Below are experts of layer 5 (counted from 0) of a mixture-of-experts language model. Rows are named router (the router's row for the expert) and show model dimensions 64-127. Each number is 50 + 15 x the weight over its row's rms, rounded and kept within 0 to 99.
After each expert's rows: "gets" lists some tokens that make up at least twice as much of what it gets as of all text; "comes before" lists some tokens at least twice as common just after its tokens as in all text. This comes from a sample of Wikipedia text that the model never trained on. Tokens count by the router's weight.

# expert 37
router:43 66 39 28 71 48 48 48 22 39 31 68 74 60 31 74 32 68 53 45 30 83 68 30 53 44 70 18 56 37 69 44 28 47 44 52 44 71 59 63 65 50 39 43 51 64 62 78 58 58 46 59 31 30 33 33 72 52 64 48 27 60 57 23
gets: " ", " |", "2", "1", "3", "6"
comes before: " |", "1", "2", "0", " ", "3"

# expert 32
router:52 54 42 32 62 50 47 41 34 47 40 57 87 68 25 57 37 60 48 54 43 70 50 29 62 51 60 40 65 35 81 38 21 34 57 31 38 58 67 59 57 65 40 37 56 66 67 77 59 63 58 62 44 47 42 31 52 60 65 56 19 66 74 43
gets: " ", "3", "%", "4", "man", " A"
comes before: " |", "1", "2", "3", "4", " /"

# expert 14
router:51 66 16 35 65 35 29 24 36 36 51 67 77 62 47 72 40 65 47 47 31 52 63 52 59 56 60 35 57 34 71 51 31 41 49 50 20 61 63 69 54 54 32 66 55 55 60 93 57 68 62 57 38 28 31 35 63 59 59 58 44 91 65 46
gets: "==", ")", " ==", "===", " =", " War"
comes before: "\n", "==", "s", " ==", "===", " ==="

# expert 4
router:58 72 22 28 54 32 39 20 35 47 34 54 73 77 46 72 44 78 51 61 32 56 54 46 52 56 65 44 42 34 57 39 35 29 37 37 25 49 57 66 43 41 45 49 50 69 68 83 61 65 69 61 17 23 33 31 59 68 71 39 33 63 59 46
gets: "\n", "==", " (", ".", "===", " =="
comes before: "\n", "==", "-", "The", "===", "In"

# expert 33
router:44 57 50 26 68 47 49 41 31 37 58 64 72 83 50 74 49 72 64 58 39 71 58 36 77 44 61 19 70 25 79 45 29 27 59 47 33 82 52 64 48 51 35 51 57 70 57 80 47 63 58 54 52 30 45 23 59 58 70 55 33 61 56 48
gets: " |", "|", "1", "-", " United", " Al"
comes before: " ", " States", "–", " \"", " DF", " MF"

# expert 52
router:41 60 43 41 82 34 51 36 33 42 55 72 78 62 34 54 28 60 60 48 27 60 53 38 65 56 56 54 45 34 62 35 26 22 34 48 51 67 59 46 74 42 33 49 37 53 61 70 73 39 72 73 40 45 33 33 69 50 66 42 31 55 59 47
gets: "1", "0", "2", "8", "4", ","
comes before: "0", "9", "8", "5", "6", "4"

# expert 24
router:42 64 43 29 65 33 59 38 34 52 43 63 76 59 26 66 30 71 60 43 50 59 74 21 49 42 66 28 54 39 82 53 26 31 28 43 39 60 76 59 58 59 31 61 56 59 69 80 55 52 53 61 35 29 42 34 67 84 61 43 40 50 59 42
gets: "s", "ing", "ed", "es", "er", "0"
comes before: ",", ".", " to", " and", " of", " in"

# expert 20
router:47 77 30 35 58 37 41 43 17 37 46 69 68 53 45 65 46 72 57 62 43 69 75 29 71 41 64 39 67 46 79 28 37 37 41 46 34 73 60 65 57 50 25 58 49 66 69 66 78 55 44 63 44 38 30 43 52 62 66 45 32 56 76 35
gets: " and", "|", "-", " to", " of", " with"
comes before: " ", "|", " the", " a", " by", " Conservative"

# expert 16
router:44 56 42 24 54 35 40 31 40 45 44 65 79 58 20 65 44 58 51 62 40 54 71 20 53 51 52 46 64 52 70 48 19 46 55 49 40 63 58 53 66 52 35 62 50 66 73 82 64 58 55 51 44 40 32 54 74 60 78 60 22 53 57 38
gets: "0", "9", "8", "1", "on", "p"
comes before: "9", "0", "1", "8", "2", "7"

# expert 57
router:31 66 35 34 63 35 38 51 28 37 39 70 78 66 32 84 38 77 71 57 29 71 66 50 57 41 67 40 67 38 63 36 41 36 30 55 32 64 64 59 67 64 31 32 54 61 68 74 79 57 50 49 30 38 35 27 69 62 67 54 31 63 62 23
gets: " with", " at", " to", "\n", " of", ")"
comes before: "|", " the", " a", " by", " an", " his"

# expert 17
router:52 71 36 30 77 36 41 45 30 43 31 70 79 76 53 69 48 67 69 57 27 68 62 34 54 47 57 22 50 45 64 30 24 37 35 45 48 66 68 71 62 48 43 40 44 49 72 81 58 52 53 63 42 20 36 48 62 54 56 42 29 67 58 26
gets: "1", "2", "3", "4", "0", "–"
comes before: " |", "0", "9", "%", "5", "3"

# expert 10
router:41 60 40 20 73 39 43 35 39 48 40 53 80 77 30 64 43 70 48 40 41 80 59 33 55 46 55 36 59 44 69 43 29 39 44 55 41 65 82 44 64 56 32 56 49 71 58 81 58 50 48 66 44 48 44 17 54 61 56 58 13 63 66 25
gets: " |", " ", "er", "y", "ton", "son"
comes before: " ", " |", " (", " $", " —", " W"

# expert 7
router:48 75 35 19 68 34 40 41 32 27 32 59 68 64 30 74 41 79 52 48 28 74 58 19 53 50 59 24 61 49 65 42 32 35 45 52 35 68 60 66 67 56 28 43 48 53 69 77 67 70 49 70 34 37 39 32 61 54 64 54 14 64 74 37
gets: " ", " A", " F", " Bi", " Ri", " Pe"
comes before: "1", "2", "3", "-", "4", "5"

# expert 43
router:43 63 39 28 72 38 41 50 37 34 45 63 78 67 34 82 43 69 65 63 34 69 62 35 62 62 66 42 70 41 71 24 30 37 35 37 27 73 59 70 63 40 24 56 57 60 59 58 77 65 46 50 36 23 43 40 62 40 60 43 31 70 61 36
gets: " of", " to", " in", " for", " from", " on"
comes before: " the", " a", " his", " be", " an", " their"

# expert 35
router:31 63 52 45 64 48 32 40 37 51 29 57 76 75 39 75 33 64 54 46 53 70 80 29 57 41 73 30 49 33 55 43 32 39 45 53 32 73 65 58 67 55 49 56 66 64 59 75 54 51 43 56 22 21 24 42 59 51 68 41 17 59 56 40
gets: " ", "y", " |", "-", "t", "e"
comes before: "1", "2", "3", "4", "5", "6"

# expert 0
router:36 71 23 25 69 27 41 21 27 46 52 57 70 61 19 78 43 64 49 51 53 71 66 16 59 43 70 42 58 31 56 41 44 41 45 39 47 79 54 64 71 29 32 49 54 70 70 62 52 63 64 54 39 26 39 47 50 58 53 57 19 70 74 38
gets: " ", ",", "\n", "2", " \"", " I"
comes before: "2", "1", "0", "9", "==", "The"

# expert 54
router:32 64 33 45 56 37 32 36 30 41 22 63 62 56 28 77 30 66 56 42 29 56 52 37 65 50 57 36 53 29 69 32 49 30 38 38 36 64 50 62 70 43 51 49 49 57 63 60 67 53 71 62 44 36 38 37 60 57 71 48 30 77 65 45
gets: ",", ".", " that", "),", " and", ":"
comes before: "\n", " and", " The", " the", " but", " which"

# expert 3
router:44 67 42 30 77 48 40 24 31 36 35 58 70 74 36 70 52 84 68 59 44 77 76 38 42 53 69 31 64 45 60 37 43 44 48 51 31 61 67 65 56 57 43 42 51 60 63 94 63 62 60 71 30 41 37 25 64 60 64 60 21 57 73 32
gets: "\n", " Le", " Al", " Re", " Ha", "é"
comes before: "-", "\n", "|", "The", "In", "=="

# expert 42
router:38 60 43 36 68 42 44 38 41 38 25 60 83 60 20 58 39 74 74 45 34 60 67 28 53 53 58 27 55 44 55 39 22 32 44 37 50 79 47 58 59 50 45 57 63 62 57 96 74 48 40 66 35 24 51 45 54 47 64 41 24 69 55 50
gets: "9", "6", "8", "2", "5", "0"
comes before: " |", "°", ")", "5", "6", "4"

# expert 38
router:47 62 43 26 67 47 35 28 26 19 44 79 60 63 31 65 46 64 60 58 42 66 65 39 50 42 61 42 69 20 62 36 24 31 37 49 43 81 56 59 57 64 21 58 55 59 54 62 59 54 62 62 43 44 40 46 68 65 70 49 42 71 68 51
gets: " the", "|", " The", "-", "=", "The"
comes before: " ", " first", " same", " second", " United", " \""

# expert 41
router:38 55 35 31 62 36 52 38 36 42 26 89 69 80 35 86 23 69 57 43 42 62 71 37 55 60 61 26 58 39 63 50 30 40 36 26 36 59 60 63 46 37 42 31 55 60 81 72 59 69 49 44 44 34 46 35 58 61 64 42 49 57 66 44
gets: "s", "ers", "es", "ly", "ation", "is"
comes before: ",", ".", " of", " and", " in", " ("

# expert 8
router:42 60 24 18 60 33 47 51 32 44 34 77 70 63 31 71 38 81 65 43 42 68 59 28 58 41 64 36 55 47 55 31 47 35 43 49 41 71 57 64 68 39 37 52 49 58 67 75 60 61 52 53 43 44 35 30 57 62 80 53 33 59 64 29
gets: " |", ".", " by", " is", "\n", " was"
comes before: "\n", " ", " The", " In", " It", " a"

# expert 51
router:56 53 20 43 66 26 27 23 45 45 42 77 73 59 39 68 33 64 64 50 37 54 62 38 63 45 67 45 65 30 65 46 55 41 42 46 43 72 57 65 44 45 23 36 54 68 79 76 73 64 63 48 47 31 33 34 64 57 77 57 26 71 73 33
gets: "\n", "|", "-", " |", ".", "The"
comes before: "==", "===", "The", "=", "In", " =="

# expert 60
router:31 68 18 39 52 31 44 55 31 42 43 66 70 64 41 73 31 71 65 43 19 54 63 33 65 42 63 38 61 45 59 21 37 41 40 27 26 74 59 59 69 40 23 40 53 72 57 67 68 48 60 49 27 29 45 47 65 69 61 62 18 61 48 35
gets: ":", " in", " for", " to", " from", " by"
comes before: " the", " ", ":", " a", " his", " by"

# expert 13
router:39 60 45 37 70 32 34 49 41 43 32 62 88 65 40 71 38 63 65 55 44 75 62 34 66 56 63 36 58 41 74 47 23 41 51 31 41 73 62 74 54 46 48 54 57 54 63 81 50 60 40 52 37 26 35 40 60 42 70 50 41 47 57 40
gets: "s", "1", "9", " season", " University", " in"
comes before: ".", " of", ",", "9", " in", " and"

# expert 56
router:33 57 17 44 76 47 31 28 37 32 36 58 64 62 36 62 30 67 48 50 31 76 79 42 51 50 63 44 66 34 61 25 44 41 44 36 28 87 66 79 65 53 38 46 46 56 60 87 66 66 57 50 30 26 38 50 52 50 54 53 17 58 68 44
gets: "\n", "==", "===", " (", ":", "–"
comes before: "-", "\n", "==", "The", "===", "In"

# expert 22
router:45 60 28 31 59 41 33 41 38 28 45 58 62 54 29 66 57 59 82 55 30 59 70 27 72 49 54 35 54 38 60 45 41 42 45 37 22 70 60 85 62 50 28 64 55 53 54 56 61 58 55 51 36 49 51 50 62 44 54 46 50 67 74 28
gets: " that", " to", " the", " of", " from", " which"
comes before: " the", " ", " he", " a", " it", " his"

# expert 47
router:47 59 41 29 53 40 36 33 43 42 28 67 76 63 41 63 30 68 61 45 47 73 62 11 52 48 76 50 58 36 64 40 18 28 47 38 47 74 56 56 45 56 48 56 67 50 63 85 72 46 53 57 44 27 32 35 61 46 63 50 24 59 46 18
gets: "5", "6", "e", "a", "7", "4"
comes before: " |", ".", ")", "–", "°", "8"

# expert 39
router:32 51 23 50 58 46 39 39 45 53 32 61 80 62 44 65 44 69 62 49 49 55 83 27 54 52 59 38 66 49 59 26 32 39 46 29 39 70 67 74 57 49 53 39 50 51 71 88 66 66 53 43 41 32 48 47 69 64 85 52 26 59 58 23
gets: "0", "9", "2", "7", "6", "5"
comes before: "0", "1", " |", "2", ":", "7"

# expert 49
router:38 53 35 36 69 44 35 38 33 32 27 70 62 68 35 68 40 68 59 51 47 82 71 36 55 43 51 21 70 36 53 45 29 25 50 45 37 69 60 51 71 54 41 40 52 63 65 68 69 55 61 67 29 39 45 29 60 63 45 50 38 69 65 37
gets: "s", "'", " a", " he", "a", " who"
comes before: "s", ",", " (", " was", "'", " had"

# expert 23
router:42 56 26 41 70 38 43 22 33 40 46 57 76 59 46 69 45 83 66 43 24 65 67 38 59 38 52 46 62 39 55 37 33 42 47 45 36 77 71 63 77 41 37 60 43 60 53 75 65 43 70 50 38 37 50 39 80 60 62 56 32 77 65 49
gets: "-", "2", "9", " was", "born", " made"
comes before: "0", "9", " to", " by", " a", "ed"